Weights of a small mixture-of-experts language model, trained from scratch on English Wikipedia.
Experts: 40 experts in each of 5 layers, 224 GELU neurons an expert, 2 picks a token, a softmax router, a shared expert of 384 neurons.
Below are experts of layer 5 (counted from 0) of a mixture-of-experts language model. Rows are named router (the router's row for the expert), up (a neuron's input weights, with its number), down (a neuron's output weights, with its number) and show model dimensions 128-255. Each number is 50 + 15 x the weight over its row's rms, rounded and kept within 0 to 99.
After each expert's rows: "comes after" lists some tokens at least twice as common just before its tokens as in all text. This comes from a sample of Wikipedia text that the model never trained on. Tokens count by the router's weight.

# expert 0
router:44 39 68 40 68 38 39 11 32 25 39 79 36 75 56 34 94 59 41 34 47 48 39 43 34 54 38 45 61 38 29 69 34 79 58 42 48 42 23 33 09 59 67 69 45 68 58 26 67 44 49 63 52 42 30 54 60 58 74 41 56 56 68 41 47 38 45 52 55 43 53 62 44 55 67 54 29 63 39 11 45 48 55 68 40 35 51 39 43 46 46 72 38 62 68 43 83 58 47 74 64 39 53 40 51 24 69 47 39 49 46 45 35 69 54 42 46 37 59 42 67 68 38 49 37 50 55 62
up0:34 42 67 57 32 55 66 47 47 49 40 43 50 53 51 38 62 47 58 36 28 66 38 35 60 37 47 76 44 54 36 59 50 53 41 61 45 58 65 54 42 18 53 52 22 42 36 63 57 48 45 71 58 57 65 42 66 30 63 78 75 36 40 68 44 51 54 50 57 71 52 36 46 46 66 65 41 22 57 47 40 25 50 49 57 47 48 61 53 57 55 47 58 49 38 63 55 69 54 60 37 25 75 55 59 38 68 71 15 14 10 72 38 45 36 67 46 86 10 25 62 53 59 59 62 43 59 39
down0:63 53 31 74 63 51 31 53 41 73 70 46 32 56 54 51 57 46 48 84 51 27 62 49 64 53 55 33 44 26 25 48 43 09 52 34 41 53 74 57 29 29 53 57 56 66 43 44 28 57 18 74 59 50 38 44 46 42 56 71 68 60 58 70 55 49 46 86 56 31 42 18 28 47 61 71 34 74 51 36 35 51 45 68 65 41 74 53 21 45 17 44 50 32 81 57 63 41 39 57 67 39 45 60 59 16 40 47 51 47 53 52 68 67 16 72 33 38 54 52 61 53 11 48 36 58 57 55
comes after: "of ", "'", ". ", "with ", "in ", "for "

# expert 8
router:36 50 73 33 41 48 55 73 51 62 62 53 67 36 40 33 19 52 49 39 38 56 50 53 65 47 49 31 47 44 66 30 09 70 69 32 42 40 41 47 75 48 46 69 70 54 35 47 37 47 47 54 30 70 23 36 46 61 24 65 39 75 31 54 44 91 64 45 35 62 75 44 25 38 60 22 62 35 68 59 42 26 41 59 38 58 47 73 30 50 38 26 30 41 47 44 33 25 56 46 24 63 44 53 58 48 35 42 66 54 59 63 49 68 52 36 36 52 27 76 45 34 57 36 53 53 52 25
up3:39 47 57 42 34 67 30 68 44 34 56 34 44 61 28 73 34 17 51 43 40 54 54 31 31 29 48 43 33 41 55 43 36 60 39 60 38 68 70 11 58 87 37 58 53 55 56 32 45 49 28 49 44 47 41 68 64 49 40 25 77 60 30 62 54 46 64 44 56 66 39 50 51 63 34 38 47 33 59 55 42 47 56 51 43 85 58 62 30 49 60 34 23 36 12 33 34 45 55 44 42 49 30 59 65 42 28 37 49 45 30 51 45 47 71 56 28 49 11 46 43 65 50 71 57 08 63 38
down3:74 29 64 80 41 77 57 81 40 63 54 69 40 38 45 38 41 68 44 58 53 66 38 60 45 46 51 67 58 53 45 47 63 60 56 48 30 54 29 74 25 59 49 60 61 42 51 51 56 47 39 66 51 51 59 60 29 48 53 52 46 28 91 60 72 36 41 41 50 63 71 51 51 65 30 63 30 49 00 39 73 51 64 45 67 45 35 22 31 41 07 55 65 33 65 36 42 56 41 59 54 66 24 36 57 49 54 48 36 47 47 41 52 53 58 78 52 33 51 46 43 24 84 45 32 63 26 75
comes after: ".", "==", "\n\n", "\n", "===", " "

# expert 34
router:23 32 69 57 41 39 53 70 48 65 65 41 40 42 31 26 15 78 48 41 36 47 48 56 51 70 66 69 30 49 38 43 70 82 56 29 51 76 50 40 68 52 49 59 20 47 38 55 26 62 65 50 63 57 62 51 45 47 37 64 59 38 62 46 72 53 47 62 66 32 54 42 45 74 68 64 74 35 38 67 39 56 39 44 41 31 50 62 57 50 33 50 82 64 59 55 42 78 66 62 43 54 60 57 75 63 35 31 54 55 56 43 51 58 50 45 47 43 48 32 45 55 59 60 44 67 72 41
up0:29 34 54 60 55 65 39 44 47 14 36 27 17 76 51 62 36 43 50 39 40 38 46 70 49 58 47 50 39 55 53 87 33 23 47 65 78 49 51 32 94 44 36 48 17 58 76 37 66 54 29 42 43 38 38 35 31 68 60 36 22 69 32 74 51 44 74 46 64 23 25 72 52 61 50 55 56 44 61 53 61 59 51 26 70 39 59 24 46 43 52 63 48 50 53 46 54 55 61 81 51 75 65 43 60 46 56 68 66 61 30 60 78 52 65 58 36 76 31 25 71 59 72 57 49 36 36 45
down0:51 64 46 58 29 34 34 23 64 57 50 39 50 26 64 45 53 49 63 39 57 74 36 70 40 57 67 75 76 53 36 70 59 33 50 52 49 46 53 29 78 61 47 45 31 29 38 18 38 24 17 40 76 43 61 40 29 49 64 34 43 41 68 37 18 52 31 60 59 17 66 58 47 44 72 76 59 65 73 60 46 56 75 49 11 19 67 59 48 47 33 63 58 72 45 56 60 36 22 61 52 45 17 60 68 66 67 59 33 51 33 33 52 22 39 31 73 31 49 40 63 58 50 46 69 63 43 63
comes after: "| ", " ", ".", "–", "on ", "On "

# expert 9
router:42 29 72 43 50 32 76 85 61 64 59 51 21 56 37 45 49 57 13 24 76 43 85 52 54 28 37 69 31 64 59 31 49 65 72 49 51 40 59 33 49 28 71 35 48 42 52 68 59 34 68 39 36 56 63 31 52 64 54 58 60 73 54 60 70 59 33 51 51 44 24 32 62 26 62 37 64 54 30 72 63 58 53 44 47 48 48 60 37 42 43 61 41 57 28 64 51 50 49 23 32 60 38 44 55 53 55 46 55 64 75 38 50 57 77 53 55 58 40 51 17 46 64 54 58 39 37 49
up0:77 64 36 12 12 32 39 51 49 38 70 37 44 99 47 42 62 65 60 59 34 57 38 38 60 61 66 40 58 60 27 33 39 59 45 39 59 66 67 54 18 61 54 75 57 86 45 71 54 35 64 72 72 62 51 58 37 36 39 61 97 68 43 55 35 57 45 34 76 59 52 52 36 34 77 18 33 58 77 63 66 55 59 66 18 51 66 65 36 91 50 37 62 63 61 52 34 86 46 77 41 42 66 60 45 57 40 55 39 38 48 34 65 65 53 54 45 45 42 56 49 47 46 35 55 77 54 49
down0:68 28 79 31 39 36 50 64 38 41 49 33 53 33 35 53 54 56 67 35 71 35 77 44 34 17 73 48 65 50 52 38 62 42 40 66 67 52 60 59 60 18 67 62 30 77 39 42 82 58 56 58 93 62 42 53 79 65 64 37 35 32 80 48 41 60 24 64 54 46 66 71 51 45 61 71 36 30 64 56 42 42 48 57 69 64 54 40 69 57 29 73 51 55 80 48 48 60 53 41 66 55 68 36 55 51 73 48 37 63 76 47 53 50 42 68 53 53 48 49 33 43 51 23 28 41 64 69
comes after: "\n", "- ", "\n\n", ")", ";", "=="

# expert 21
router:31 64 53 79 41 73 63 74 42 35 45 47 53 56 35 65 31 40 50 24 59 45 81 69 49 38 56 44 36 34 50 53 64 47 51 55 48 58 21 38 57 46 56 28 34 38 67 40 25 63 35 52 22 54 29 52 32 67 56 29 49 28 71 56 71 72 59 61 49 47 52 86 40 19 27 57 49 61 54 42 43 55 90 32 59 48 51 45 24 71 48 49 57 47 49 42 41 44 57 30 21 64 48 76 67 31 58 29 68 60 59 61 46 22 59 56 81 21 39 49 56 33 80 65 62 29 32 35
up1:51 32 38 29 43 41 71 49 66 42 29 27 48 58 71 46 33 44 55 53 57 62 60 66 50 56 56 59 82 62 60 87 51 60 33 62 53 45 44 33 46 39 47 29 62 61 40 35 34 68 47 57 76 44 55 30 61 51 52 61 41 50 59 53 36 24 57 18 51 48 38 99 63 51 34 43 42 54 71 50 14 42 59 41 32 72 56 43 23 58 62 53 44 59 51 54 58 60 65 27 43 56 53 52 30 47 53 45 30 42 62 46 50 43 50 38 62 37 46 60 70 44 42 54 87 42 57 24
down1:48 59 52 66 54 68 45 27 60 32 49 51 34 48 45 22 47 29 54 62 56 59 61 64 44 47 20 25 57 54 30 52 62 65 48 43 76 38 39 48 61 57 53 57 85 85 66 45 04 59 44 48 69 54 41 62 41 51 40 48 43 38 33 48 47 68 55 74 53 44 22 38 43 58 54 47 39 42 59 62 58 31 32 45 57 48 76 00 41 54 38 31 60 37 72 40 27 64 27 42 53 65 57 30 58 62 62 60 69 67 60 45 33 32 59 39 50 78 46 58 54 31 48 48 59 43 49 51
comes after: "the ", "and ", "to ", "a ", "an ", "was "

# expert 23
router:63 58 78 64 56 51 50 71 73 76 46 25 23 33 77 43 52 67 65 26 36 42 64 36 30 44 59 65 50 54 67 63 66 78 39 47 43 46 63 42 28 71 38 80 18 32 68 45 75 58 52 85 40 44 51 41 39 35 30 39 43 31 44 59 36 25 56 55 52 69 26 57 50 36 63 71 50 55 27 48 39 46 55 60 22 39 55 63 14 64 42 35 52 55 71 47 41 40 44 71 41 55 29 48 78 42 43 22 19 28 41 46 58 41 23 55 63 53 23 48 55 29 55 39 67 41 70 28
up7:42 66 42 48 32 68 28 49 59 48 31 46 56 45 58 45 67 54 29 56 35 51 19 30 54 78 41 55 58 89 45 51 54 55 15 53 65 52 66 65 55 50 63 41 68 24 69 60 78 54 56 48 29 30 75 74 45 61 36 14 70 47 51 48 27 57 44 60 41 43 75 57 46 11 52 38 61 70 53 30 71 42 64 31 70 70 49 13 38 36 56 39 49 56 31 36 44 70 59 62 53 52 23 47 41 28 63 46 48 50 80 68 52 53 67 56 79 55 67 64 52 44 55 49 50 28 72 61
down7:57 44 53 52 34 43 39 38 57 49 49 63 78 59 76 72 61 54 59 61 61 63 82 61 52 40 63 25 43 74 45 59 71 57 58 65 51 67 44 50 54 77 46 49 54 41 55 71 71 11 51 47 39 27 56 47 39 47 55 47 62 63 53 60 38 59 33 69 50 45 66 58 35 53 66 70 71 60 43 49 35 61 54 48 46 49 14 67 52 71 23 44 48 48 49 42 65 40 62 64 37 26 30 51 29 19 35 60 58 60 52 38 52 64 42 68 57 78 73 48 32 59 50 45 60 57 89 27
comes after: "| ", "(", ",", ".", "0 ", ": "

# expert 33
router:60 33 65 57 34 41 84 66 55 73 59 47 46 27 27 32 40 51 41 46 52 26 67 41 41 52 58 74 38 30 67 41 39 51 82 42 34 20 58 72 45 67 32 39 44 42 44 58 36 60 56 29 30 58 44 37 37 40 36 70 44 44 43 29 51 77 41 61 75 54 24 54 57 43 62 40 38 66 40 52 16 50 48 55 44 55 55 53 65 39 42 47 85 69 44 65 52 65 53 54 41 83 58 45 67 44 67 53 42 56 51 55 58 56 79 37 64 36 78 47 56 47 70 56 52 75 62 33
up3:58 47 34 38 14 62 52 46 41 31 42 41 54 30 49 37 72 33 61 50 34 56 71 35 67 62 56 29 52 44 56 53 43 31 59 53 61 37 60 42 34 63 77 56 28 29 64 36 61 36 53 69 24 84 38 54 57 27 24 73 28 47 56 65 51 69 63 70 49 60 39 35 43 42 57 63 35 55 67 55 55 46 52 54 54 64 14 28 38 52 55 53 38 47 23 63 61 26 46 63 61 50 46 76 52 43 60 36 27 66 32 72 60 29 60 12 25 61 38 54 47 24 63 45 51 35 52 34
down3:59 66 51 57 54 80 44 52 29 53 38 50 71 49 60 39 68 49 25 50 58 52 44 48 29 50 43 79 58 74 72 66 54 71 39 37 52 42 35 68 49 56 40 33 43 54 57 36 62 66 64 52 69 41 32 59 46 68 70 86 65 82 33 67 42 51 35 55 56 52 72 62 54 38 56 41 29 62 50 61 55 52 56 64 77 67 17 29 73 36 48 62 66 50 50 63 46 51 54 53 50 65 42 47 64 33 74 72 49 79 74 75 36 62 59 48 55 53 56 48 70 48 84 48 50 69 47 58
comes after: "| ", ".", "|", "–", "(", "-"

# expert 14
router:53 47 35 38 52 63 28 76 54 24 29 47 40 50 52 60 33 58 30 39 57 36 47 77 32 72 28 53 48 42 43 28 61 58 51 32 36 70 42 62 37 72 55 40 47 39 63 37 80 78 50 45 76 60 39 65 42 59 40 51 37 40 67 37 57 47 41 42 36 51 47 44 44 41 30 15 46 55 45 66 63 54 70 49 42 42 53 64 66 59 38 77 50 49 54 73 42 53 59 61 46 72 39 62 54 55 68 29 52 64 42 55 64 58 76 53 51 16 64 61 51 45 55 48 51 52 55 40
up3:31 52 59 34 51 81 38 46 40 44 54 59 53 65 50 43 39 44 49 56 38 31 58 60 45 39 58 40 82 50 64 36 50 46 72 37 64 36 59 80 67 49 70 25 48 40 41 51 56 46 72 47 62 39 34 58 67 84 23 72 45 59 74 31 67 62 44 39 28 60 39 61 91 08 38 47 42 49 51 40 25 33 42 52 33 33 64 32 64 49 50 40 40 67 65 49 32 58 49 65 23 33 46 47 67 75 66 59 36 20 81 21 56 49 58 34 40 48 47 58 59 18 52 57 59 41 63 37
down3:39 48 56 50 61 60 77 36 28 67 49 53 60 49 75 42 31 58 28 45 45 70 46 46 52 54 48 48 50 46 35 54 45 42 47 66 54 51 52 50 26 33 35 46 51 61 44 55 28 41 61 68 53 48 57 36 83 37 40 40 57 50 58 04 67 34 49 29 60 71 47 77 49 51 57 70 50 73 59 63 50 70 51 53 42 60 72 58 50 29 38 36 46 66 23 77 46 52 40 26 39 60 53 50 45 53 35 34 65 30 52 30 24 38 63 44 67 56 58 56 47 44 38 58 56 33 43 46
comes after: "\n", ")", "–", "6", "In ", "("

# expert 30
router:39 36 92 70 45 69 31 47 70 49 59 34 65 65 48 60 42 70 60 48 31 47 59 61 71 33 65 48 32 52 59 58 32 51 33 39 56 50 68 69 31 61 63 67 36 64 72 69 62 42 51 29 72 30 61 75 27 43 65 42 60 72 37 59 33 48 38 38 36 76 62 36 66 59 61 35 34 37 38 53 41 76 14 63 46 53 29 87 56 69 45 48 76 53 61 56 51 69 62 41 53 58 58 26 57 67 33 33 28 60 40 33 55 87 58 64 35 38 52 15 70 51 82 62 67 58 63 56
up1:62 53 42 62 11 79 54 55 66 47 74 73 53 34 63 30 49 29 48 69 34 65 33 36 86 67 67 64 49 38 64 45 48 55 56 61 54 21 20 57 64 51 20 64 21 20 50 73 59 68 73 66 61 55 69 60 30 58 59 64 81 65 39 58 61 54 41 66 54 56 61 53 59 47 46 58 22 45 37 23 57 58 37 38 67 36 41 35 59 36 72 44 57 35 49 44 50 11 75 85 43 74 60 70 58 26 46 45 36 53 53 43 39 60 56 27 33 56 59 68 56 58 55 58 48 87 45 68
down1:47 45 59 72 53 57 41 34 55 55 51 62 33 49 47 39 58 46 71 80 04 56 49 70 58 51 32 64 41 55 59 46 34 59 37 30 33 71 43 67 50 44 48 71 61 46 51 57 63 58 68 41 46 53 54 45 21 65 54 38 39 59 31 51 60 54 28 43 33 63 43 48 24 67 33 69 40 76 28 37 57 64 37 25 68 40 41 51 48 49 38 40 49 62 50 34 83 69 51 49 48 42 73 37 54 23 51 57 51 49 66 34 34 43 59 31 36 23 78 17 59 64 63 65 14 75 42 59
comes after: "\"", "the ", "a ", "- ", "of ", ": "

# expert 29
router:85 45 34 42 55 70 44 52 34 24 24 58 81 49 72 58 44 42 59 67 69 30 48 21 70 48 40 17 46 72 41 27 63 45 41 75 54 61 60 40 65 54 45 56 45 42 67 59 65 71 57 80 28 67 77 60 45 36 35 64 52 19 66 41 54 71 39 48 51 51 27 44 34 45 39 50 52 55 65 79 49 74 73 61 66 78 55 26 49 51 44 34 40 56 35 35 37 30 53 74 56 55 68 62 63 21 40 63 68 64 34 59 83 65 53 54 53 42 51 62 56 37 56 55 42 69 26 49
up0:44 48 44 64 74 41 77 42 45 49 49 27 54 51 76 90 44 33 56 59 69 32 65 63 43 56 56 54 58 13 30 40 41 51 48 53 45 63 73 63 74 34 61 26 47 24 38 17 50 54 32 54 60 60 63 63 55 44 34 55 49 44 11 58 46 66 58 49 31 72 54 28 32 24 24 66 51 56 00 54 57 41 37 30 82 43 31 38 41 35 55 62 61 68 65 47 36 49 48 29 28 38 51 56 25 60 35 58 40 37 48 70 40 60 32 57 59 69 48 68 85 25 52 57 21 30 68 82
down0:58 84 54 72 70 15 88 24 43 36 53 44 42 49 19 74 37 58 48 58 57 62 70 57 41 49 54 62 67 48 45 14 42 47 39 35 43 49 56 73 46 49 55 64 30 35 61 47 28 71 55 59 69 75 39 64 64 69 40 49 58 51 19 60 29 35 47 41 37 70 69 36 30 51 21 60 55 70 35 94 45 53 45 50 81 25 48 50 31 35 73 52 55 36 54 62 41 40 50 36 22 46 36 41 45 43 24 66 40 41 50 72 42 52 36 69 57 58 69 53 62 42 48 67 19 36 60 71
comes after: "\n", " ", "by", ") ", "\" ", "1 "

# expert 25
router:39 46 40 51 51 47 53 65 70 59 69 40 31 30 31 34 48 52 32 41 59 69 60 48 57 70 44 49 39 56 36 47 38 55 60 37 27 33 46 54 80 23 49 34 59 44 47 61 35 41 71 47 52 62 60 37 47 43 32 39 43 79 59 30 49 40 38 80 66 29 30 49 48 17 42 44 62 77 48 30 47 56 47 45 33 25 72 58 71 77 37 68 69 40 39 61 34 51 69 41 79 56 41 62 25 74 73 43 87 35 70 73 61 31 68 71 46 30 66 64 67 40 43 64 73 53 51 47
up0:39 31 71 48 56 52 42 43 40 56 73 62 44 53 72 13 39 51 64 27 64 43 45 50 54 31 35 33 62 38 42 59 63 65 47 58 73 19 35 60 52 66 56 43 55 57 30 56 33 54 66 38 50 00 60 44 62 83 47 36 38 40 74 64 49 44 31 85 66 50 64 52 52 56 14 24 67 55 50 48 27 29 50 56 42 32 47 59 50 47 54 52 52 71 36 56 54 21 26 44 66 56 25 26 50 39 24 49 69 26 45 30 49 63 60 46 07 50 35 27 43 54 56 49 57 57 60 72
down0:65 27 61 37 51 76 15 65 42 42 71 83 37 37 56 41 30 63 55 32 54 47 66 41 42 63 67 37 14 62 23 24 39 63 55 30 26 75 63 57 46 46 43 46 72 71 53 76 29 34 51 51 42 82 47 72 44 38 42 09 53 34 57 43 47 69 38 61 60 36 42 50 43 27 57 41 39 74 49 59 52 48 75 72 56 37 63 70 60 52 40 54 58 43 50 48 75 65 89 44 71 55 61 44 49 61 43 56 59 32 62 39 51 34 69 36 57 67 62 60 61 40 75 46 35 80 38 59
comes after: "| ", "|", "–", "201", "200", "202"

# expert 12
router:53 48 31 55 75 51 57 42 50 67 28 51 51 14 36 46 43 56 61 39 40 51 45 30 37 53 54 74 52 64 39 27 58 46 60 55 72 60 59 26 54 34 63 57 65 30 58 32 47 23 26 26 53 56 62 42 45 28 31 43 39 55 61 59 41 59 48 54 38 73 39 51 72 48 56 36 64 56 57 60 44 52 57 49 18 44 56 43 63 23 49 25 80 34 75 48 54 37 56 49 56 58 50 25 67 62 30 65 39 35 69 75 58 59 47 57 67 51 35 72 60 26 43 63 38 29 51 36
up1:69 75 70 43 58 69 67 63 69 47 66 34 58 40 58 59 42 50 48 46 60 43 56 59 64 50 47 62 39 35 71 60 25 22 60 33 47 79 61 40 66 62 58 78 25 37 40 51 47 46 57 35 45 52 77 73 36 62 71 62 64 53 42 44 46 40 22 50 60 23 60 61 05 33 56 39 23 40 58 45 27 41 64 41 53 31 33 65 39 31 48 66 36 62 35 59 50 71 48 50 08 43 60 45 39 77 45 37 47 68 40 35 56 53 33 43 78 70 70 57 50 40 53 75 65 66 55 44
down1:46 63 42 45 58 67 72 50 42 55 76 42 51 48 42 48 57 54 28 39 54 55 66 70 41 26 46 74 26 73 45 16 40 60 67 18 48 49 58 52 56 47 30 35 59 74 46 74 26 76 29 50 19 28 64 65 63 79 46 58 55 50 47 38 29 53 74 44 53 39 26 58 20 57 57 41 43 60 54 48 45 40 27 41 50 38 48 36 38 74 28 52 44 48 21 49 34 46 14 38 64 36 30 55 64 45 63 52 32 27 31 52 71 57 53 64 70 42 40 46 28 59 52 60 56 40 64 76
comes after: "the ", ". ", ": ", "of ", "- ", "a "

# expert 17
router:28 78 46 22 42 24 56 60 30 41 49 53 72 62 53 80 42 34 67 67 65 58 64 69 28 49 49 37 48 25 47 29 54 51 45 27 68 42 41 60 64 48 32 58 67 50 60 36 53 39 55 31 59 56 34 62 56 34 46 48 49 76 21 52 32 21 55 58 48 81 64 40 56 29 18 81 56 72 36 43 45 48 50 55 76 25 42 46 42 07 42 46 71 48 47 40 38 72 61 30 61 52 22 14 40 61 35 53 53 40 61 47 29 62 46 73 61 77 40 64 46 20 32 65 18 32 61 55
up0:36 66 52 12 39 60 30 56 50 53 62 74 80 33 59 66 41 48 61 37 52 42 60 55 70 57 59 40 60 33 40 60 41 69 36 09 25 32 36 42 52 14 52 43 48 50 57 44 72 66 42 49 52 19 78 60 34 45 45 52 55 57 40 33 59 63 37 40 57 36 63 40 17 51 58 49 32 55 76 32 29 48 50 90 51 32 71 32 28 35 51 45 38 68 78 31 64 41 42 68 70 53 60 38 62 55 53 51 46 49 42 57 81 62 42 42 69 41 42 60 60 44 27 39 30 61 50 55
down0:50 19 49 41 32 79 34 68 49 61 42 81 49 66 35 45 65 49 59 55 47 42 51 54 30 69 30 46 41 47 49 60 50 59 67 65 53 31 57 39 16 26 67 53 49 69 57 55 49 47 61 58 51 56 43 30 25 73 19 48 70 68 40 77 20 39 53 26 65 72 59 50 76 42 41 19 46 50 70 23 62 84 72 45 43 43 62 61 35 44 00 26 71 47 48 22 72 82 25 56 55 53 71 60 45 51 47 62 52 60 33 40 42 41 45 70 65 58 69 52 48 63 41 61 55 37 60 37
comes after: "of ", "in ", "at ", "to ", "for ", "from "

# expert 27
router:41 64 44 69 55 68 26 41 54 44 55 33 51 46 42 56 44 46 71 72 41 45 58 36 53 36 60 61 69 46 72 57 53 62 46 51 42 39 57 77 41 27 29 36 67 40 53 45 36 82 50 54 71 57 58 58 51 43 45 63 56 54 59 72 37 64 65 37 60 36 61 24 67 57 62 27 43 41 61 55 50 63 26 51 34 56 56 86 36 67 43 49 36 27 46 30 45 48 34 66 46 34 31 29 75 13 47 53 61 60 51 58 39 32 71 49 54 49 36 66 26 73 50 20 67 57 51 18
up6:59 51 58 46 66 51 35 53 41 46 49 42 49 37 56 52 69 57 62 40 27 61 74 44 07 28 53 28 72 46 62 53 50 54 23 51 49 41 29 37 38 58 58 85 38 59 46 62 54 65 15 50 39 55 56 44 55 78 70 22 37 65 50 61 51 77 33 51 29 39 67 54 56 42 61 65 43 66 61 63 43 45 59 60 49 34 45 65 40 50 53 48 46 40 29 70 46 78 51 79 35 43 40 40 73 29 57 69 37 60 55 44 37 72 28 68 42 48 41 64 54 68 55 31 43 61 76 56
down6:47 29 34 56 56 37 55 33 69 66 34 57 64 47 45 43 42 56 43 61 64 46 50 62 45 51 73 58 66 40 31 45 34 61 44 14 44 64 60 35 52 20 85 59 48 45 62 41 57 63 30 17 62 58 64 44 41 44 62 55 39 38 38 66 15 42 35 78 71 56 59 49 52 52 37 26 41 31 50 32 70 73 47 61 29 81 52 66 46 43 40 55 64 56 67 46 70 71 32 41 46 60 55 34 52 50 49 38 58 45 47 88 49 63 30 72 38 24 44 77 56 52 46 57 28 56 64 48
comes after: ". ", ", ", "The ", "that ", "where ", "when "